{
  "n_experts": 32,
  "experts_per_token": 1,
  "activation": "swiglu",
  "normalize_top_k": false,
  "lr_router": 0.00135,
  "rope_fraction": 0.75,
  "qk_norm": false,
  "tie_embeddings": false,
  "weight_decay": 0.027,
  "batch_tokens": [16384, 32768, 49152],
  "dataset": "wikipedia_en"
}
Below are experts of layer 3 (counted from 0) of a mixture-of-experts language model. Rows are named router (the router's row for the expert), gate (a neuron's input weights, with its number), up (a neuron's input weights, with its number), down (a neuron's output weights, with its number) and show model dimensions 0-95. Each number is 500 + 40 x the weight over its row's rms, rounded and kept within 0 to 999. Numbers have three digits each.
After each expert's rows: a language model's description of what the expert responds to; "raises" lists some tokens whose logits its average output raises strongly, later layers aside. This comes from a sample of Wikipedia text that the model never trained on.

# expert 9
router:538451526569453533497494516500582437533523433519473485504485462424561457522464495544548515456493506474532507479489495431464552463505546544497440449569609472520562568458497496493511543459460487550493545531528504495536480472424483536482503554463553491518418497569547507519481497548523518557
gate0:454488499503542535539511610457545479454508476478483499475524530439545485565413503430532452453476492530486519518519508508486461489498492529507416524504521475479463487494521530525523516413460465473525485454564532541551479518475517447455509509450551581433481458521482546588512519498496472628
up0:493540581540465501495491486481490509480519502518552497513480471460548537612491532460466498480488530517477527519517417437433555482536464464455395540499465555535438473473490515525526584515468485441458506505513492475517513484487557486544507449465525432490462510480478508549535623449464559554
down0:490509552505484518514454540569461500532543506550526439504519425595512492531540495507479485525411490437491486526436483483496437479571600492473482440485509443546439533481515514459469539538492560517497449455516526481503536566503505485497531456494561439505530512568569467503451538406487527469
Description: Prepositions, mostly on, also by, at, with, under, after nouns or verbs, as in location on map, sentenced on December 16.
raises: "s", ".", "ed", "v", "t", "k"

# expert 6
router:556441496581456505472470473517516454499485434474474441438527452481507475549506528446534532471517462543521527481450522504579526435513565486451506472602504517518539573519520461520448526499554538584470471501463545484483482533434452543477479465508542448473529545534569532484529554532569468492
gate0:564540562468488515463492498492498540507411496502462465535485464520590540456468454446382536525496564470488545513507478529484467530488469485508529475473491463481477478508483549559499460459512546502451447510411464493580517540521606473434561572518509459472514474475514497460464460494514428521
up0:462508513475499491531529566541552547490515551514462433495519476540458492446460493497443405537482478471479524427489536536551506496575487485509545512592469445446513556507516492491502569580483488500503550501547529499526495407516441434558474442516512491522482468481474452429454554547532435476
down0:556544427497476466507537421486498508512484487569508512467480531416524463464506444534493486553580523475557461434576499539459516499506467513475518545518515468575469487513479397510519528498469472497431460583517549423535510453517527544509518509504466528465513457582565499519498478593525492516
Description: Mixed tokens: country names like Hungary in tables, Thai, Korean or Arabic script pieces, spaces, quotes and auxiliaries had, were.
raises: "ks", "king", "ham", "iness", "iversity", "fare"

# expert 1
router:476508572559487564483518490451492486536582521479470501402517438529436485487488518515523558531479472535551453508546475440490498469504570410481496494516441489481517551452508516514459490479486519573495492534580453481519464585448534504471488525456500477589437477529532497529400507451526517474
gate0:473540456523527528508536512455528530549550568459503471435466580556426531572585530483479475580477483501551468488510568461554507491551509436497527479467457545556469532471536524528500495557484486525432535495546501525474556553524551480495477529497477477556504526451550435512465581436506521460
up0:467492525601536487478517515429522558520518540457471429467493544500521485492542508591518487519504555483461472515491529462573485522503494429509498507511449532515522433457461568501449571482535520500442573479525500500499487538478525460442564465550358511509553522522511490529444565496533489527
down0:486544485480522526552509459483607499465472500495495500431433537543563454497547501580448515471486444485534512462504517451562545449417515503485497516574513456530587557511459447492479550515464495440475486507526484554485554481530452491498498463548563487396474517531501482503531541456544437521
Description: Prepositions linking a noun to its complement, mostly of and for, also with, between, among, such as leader of, love for.
raises: ",", ":", " the", " in", "-", " a"

# expert 24
router:562466517528452557456494507513520491477469499435450441451520495445501540526519524460521499524493434527485501429459499516572481441527589535446522542561460542481558568502531488570444488539560500557481477560469544488471514518468481541500466541514544389450494523540543521460482551486570477505
gate0:522564554451529556545550573505458522463509550479505495528518554510503546456474563499466534544549457495442428493576498531434470490541514523559532542474445484534569456465544459564560515603512450521527530551487575524482499524496507488496493527498551456443487584521513506493470555488486509464
up0:459456504433495471480525428413493546520466538445486489527504511456482501493529533479426446498492499474479507520474499523504505544529520522527496573473505534486573493559485487543477400541517535513502573494464559455545553458446369473567462511480508548457540528518456560433491542528486552519
down0:549502451462420527464521533519474526470489447523495526480407496513529486626559428445530507485464540483480508504513430509452508479475520553463467468534509480558473485467511499496506484489563555499476439466446517473469463556455556514542478507518534392522461453488486516552551455468505589465
Description: Three-letter country codes like POL, DEN, ENG in sports listings, and table header words like Candidate, Party, Total.
raises: "-", ",", " of", "\n", " in", "ing"

# expert 20
router:553452488581459496476472476521517448499482434473469447434528440476502477546509525458533536471515457544522526480452518499579523438513563489445507475601503523514538578517513455524443524495545549577473466506465546485485479535438455542475483466509538447471528542536573538486529560533575467490
gate0:534492526478513489563537499481408485480514571460476556538545473445440572451461457544484499520548510516470471398517494501454517513589521553558452528441468480466490472530537550495457551514517544435444542519530531456455508531537536534600502512499547548494500440465477550524477519504526488455
up0:516417528485478515411516591556576562502524524517494497499454569517469519551420547483440501497517485463522516491487589498501529508449488517484463473511512541553499506475553511549515462526516496525543455478439492447491519486386429437531473538446490481475490417550567496483516516536468464487
down0:473530463549538491455513477529513539533449493529583513434443536524443523488545438454415481525571498477555445553520563506472444505523530508432500477506533426516533580496515483451464469574457553442510479484435444454502513481467523498454487522472425445484520508525448527439502486456458480521
Description: Articles and prepositions in running prose, such as a, the, in, plus first pieces of names like Sep-idan, M-eynell, Kr-um.
raises: " Pictures", "air", "icts"

# expert 8
router:550448482582461503480469475517519447493482429473472454437527437477501481553509528462528534470516466545529530477457522498583523438510561493440505468601505524519542576516509453527457517491547542582475468504465542484481482540430453535475484467512533446474532543534575536485527558534570466495
gate0:433467459544478529538518446541482490498542432485531531491511491500506485491486523474398461529445428483435463572498481446488522527509515526566479518564519404523468452463455531545485530474532502492495530567520542596531538557521531478584522493496531472549477557506498550460488516492531597533
up0:513612480520493544514512535507527544519480591456484508628502520489516468488479481485473570465520441428480525492490441513511509439515521473520544512514495394454515554492532445480441479515477488549461445425480487532457494537492417467490458546526522456472506499512418511528502505514447441470
down0:477502497518559486407545487499494489510542466505487490443460492569508495487473537471473424430481544498489555554546464552535462533515469442450571504489454438453529391548490511487553541518470539521555481502555425502445476481553479541447523448452496472419493508510530479507543537560491530448
Description: Country and nationality words like Pakistan, United, Australian, plus opening parentheses, list dashes and pipes in tables and infobox lines.
raises: "range", "ouse", "ouses", "d", "aza", "U"

# expert 22
router:545450488578460499480469475521516446497482434479470443440533440478498476551509526458535536472516467547522530477455520502579523438515563497453508475604505520517541578518517455524441523505547551576475469504459546482482480537433451545480483464509542448474528547534568538481527556531572464493
gate0:501461550511509446484492505554475436445567488439508535491502545427443498489546536532506536517453485436384508480486513471542485496535488436531536546519533529482473447501419494551462519556493497509550476537524506516547560521469483476535522538461540534538498531490454511476429391480509501608
up0:541508478444553475422502470515541494514518559479513529469524515448557489440497479534511497539479514458483527554507485481476548500585507479564476491522511523570528495477503486501454550565541519457442467523533467451485518536453566467511518506475514511551457632557495473592513542383527468531
down0:497492419426543492520472504542493524519452465528505442401536451467442559519472571522515529499506540493470514492460522533465459525401549454446555453502518487527488488470547531506413474487473502538562515522539495486522498537413546474550445481457594496500554435520515507510522460554531496459
Description: The or a starting a noun phrase after a comma or preposition, plus stems like mer-chants, stat-ements, and verbs was, is.
raises: "heastern", "order", "ef", " ago", "family", "ture"

# expert 21
router:549449491578458496478471475520517449497482435477467443437531442478502474552507526456535535475518464545527527480450523503579522442516561492450508477604505524513540582518517456524442522507551548577474464501469544482482479536436456543475482468510538446473527545536570536478527555535571464493
gate0:509446554500487520518496574432520424470503583484506498461480496493481500459523469474543485523461480490549457563509528471520491526482499546521445459511560524517498514429500521578521479478468513517495438467545542498486451588541519446446485518450454531504503508446494378451510469604412520489
up0:527592530521546536493530478544518504482500538468552436489524511495477506444555535556522466536498508510542562451384494486535514516482549458510563447534479376567493461531496486462498453547514443437510557494451540526540447558520488502521459510482451487498483563498577498506576479528505482507
down0:511516475513490530509489518526470480531499548508468385495516486529547479528486547457480477486449469488471525469507579478586392502401468526504555477456446505509527446482543507514458497451482592613440466480479464481529546460517508531564473504541517483454487486494525489491558459468560544548
Description: Pipes or words at the start of a new line in tables, plus Azerbaijan, surface, size, surnames like Johnson, and prefixes St, Ad.
raises: "ford", "g", "igned"

# expert 25
router:477493469415510488516524490537419458424548518447546466476427554497527558488574429512516554499544479509510535490488525533575491499459489434492523475520512442525535528507488496483495508494565515471505484504544550571443378522490540522472505557469479491562442495548511439523493452570549457512
gate0:444546505434466490523535501468546504399481548457470527546495417488488545524471493507516472551463443549467436536548513529512471507459477543448503538545549493550508478488515470445494532513508589466494455525541597459476448560445497518484540524429419500450460529501499463529450462460567507502
up0:534577546535526511506440526552527434554452427504512418550472506473565423454484520499518505467531487401459485479455498517438499472548480442524550490471511473509474482506479475519514497511454415515474527502530479501578499496533458465524402475428513480499454475557582556523537544494529494474
down0:507532497522493604515470508495488543437495555487515514473483594554482510442483483467463513480514455496548552541474497477517516535463484581422475517496549539534509459502451513392448500454575544466484476581532542477458495515531559539494538477505497447518547432523501524512458472557466434572
Description: Verbs and nouns in explanatory prose after can, to, is, such as used, lead, gives, offers, results, list.
raises: " in", ",", ".", " on", " at", ";"

# expert 0
router:522546507509484475485517515443543542522503462541490552517529528459490453598532487493566512542516473523462441527522477522426570510533423506535523496432449565526461569477517524541498518551511537426454492463450447438493579428476571527520515502524469534509491507491411465518465579535501497540
gate0:502534468460530545496548440414431479476553529572498500479517515507503514545475517556496547541502494496533476463476554441442531505429464579523469494521469522524491537534488548569493409544474515467527491486473494526457419505487553551508497552476548571474494467548409424526569457476537507497
up0:476480486494498502462543513484398485450531483494534495531567545524485454526467547469479529425488504473478575565465471500606501479542495417480527573489474523527465479432452543481487460500586543581556541454518497528473423496597484485499509450518518454465542469480496510492512471455549510512
down0:493477470496518529450501505487532455517536519435458486633521558434523507476498481448524479457500539460578527488426490585439502478491573471492516520484544530531492553500500438437572478512501550460478424477550491527461502520492514499489517430514485458479518560473584521545432487486532524435
Description: Common given names like John, James, Robert, and short word pieces inside personal names, e.g. Ig-n-atius, Ern-st, McLar-en.
raises: ".", "-", " and", ",", "er", "em"

# expert 14
router:456511541517490576474488505493560474484549510508528525512512472562447501493474507543507424467505571526536418491554446495510443528493420565501477444461567463461546501461509424438532479390485511464547471462494461514541573546535506452484476505491538567569452474448500508495507540537519545502
gate0:519528546479413441435513464490458600478545563496499530546471473449466472502509420530466499527436534479520517428426487497493508499459431491505584548422580493502488501471459473517481448489493560531482488469503503422485536526531414493468534517495518447500511501540570475517511506570517456521
up0:520484527453444573429432558519574467452515518588465546510453478543476462543540473497461491474436499484532512559509573475455538515555527405464521481511507443517445532504478486416519473503531567504526481473487523518471545551494494487495513538454477471526435493526504556515532432446458576483
down0:449516439521499548462490466517465542464415500469457510474518556501499525539500495518496466412542462548551531628518494463516494506535555514455483488524453477527541451543483499439519525501485429512526494456596469477551461487524443461490537460518522417480463487515467561533427473508546576473
Description: Commas and colons after infobox field names and names, such as Location:, Born:, Country of origin:, Alloa, Clackmannanshire.
raises: " and", " in", ".", ",", " from", " to"

# expert 12
router:505495471516450505488504454510508420436411433504550451486521503486544488570536475512483469500534474525534517453467491413514467437538547526483550515574493407437531515501529538565462542469489448521450496546516522542522467526451484537479430516480548430525529488551567511560509559523553456491
gate0:443554454527551472480551498537538483450502574447529433470447522526496557497558515464452529545576507475517487453458501506491523503508489513539475531515512432502469497585472531471531506532517433529505488383491534484449515533515529513492442454495512500483552388434464521506424522467542496426
up0:547473508512466465446515514529447534488557482488558500513420467492477439494513491528499474416510513466547415507503428579483430528452507526568532381489527467477457547472530475554537555499524453474467499476489492480477525507483494472490428462572529445569468493518447497495550470558525567504
down0:508532466413494511488513581521466474547435560501477511539481534511540511579536522487421524516501481475482470459425542458448536478489480518441518555492521416469513440437540560428520482528429460513444474482533412474500463469577470563488521461452534508501501500557534539476506488547461474486
Description: Month names and time nouns like weeks, day, century, usually after on, in or a number, in dated narrative text.
raises: ".", ",", ";", " of", "\n", " in"

# expert 26
router:551453493577461498477471477518517448498481434474469442434536440477500478549510529453531534470517459548522526482452520503579520436512564491447507470600500522517540578517512453522444526499544546579472471504458546483481481536433454540472485468511538450472528544534573536482531557532566469496
gate0:499473548557504426471502470468518537457503475538502539484453463534497482440441474474496533518464516467551522482531444496455509483464419429497576519492518504533477535500507528482510417550493476569425512476558480505485529424503512486548543499567538495590518541513493378457533468497511574439
up0:530443510426509433405501538459518500521480506465462594565482526533491473531492440467531489530471437507451507567430499550453478491456481457481471484474539526511416371492526471536473498474479466553489455464531490431541520454526515500476518531508443459459514531480499450445515471505481465435
down0:474534477519541522453478494543489531550561458489493449519468496538484468480474508462500434517515473435450495494439507425500533544514467465556488538453464478521544520447579448463530549501481520471558570457520543414483529578412469530503484531486530488531518491463458582575475483577554534545
Description: Four-digit years and first words of values in infobox lines and tables, such as Country: Azerbaijan, 1941–1946, 2007–2008; also broken CJK bytes.
raises: "ude", "up", "oly", "aced", "apt"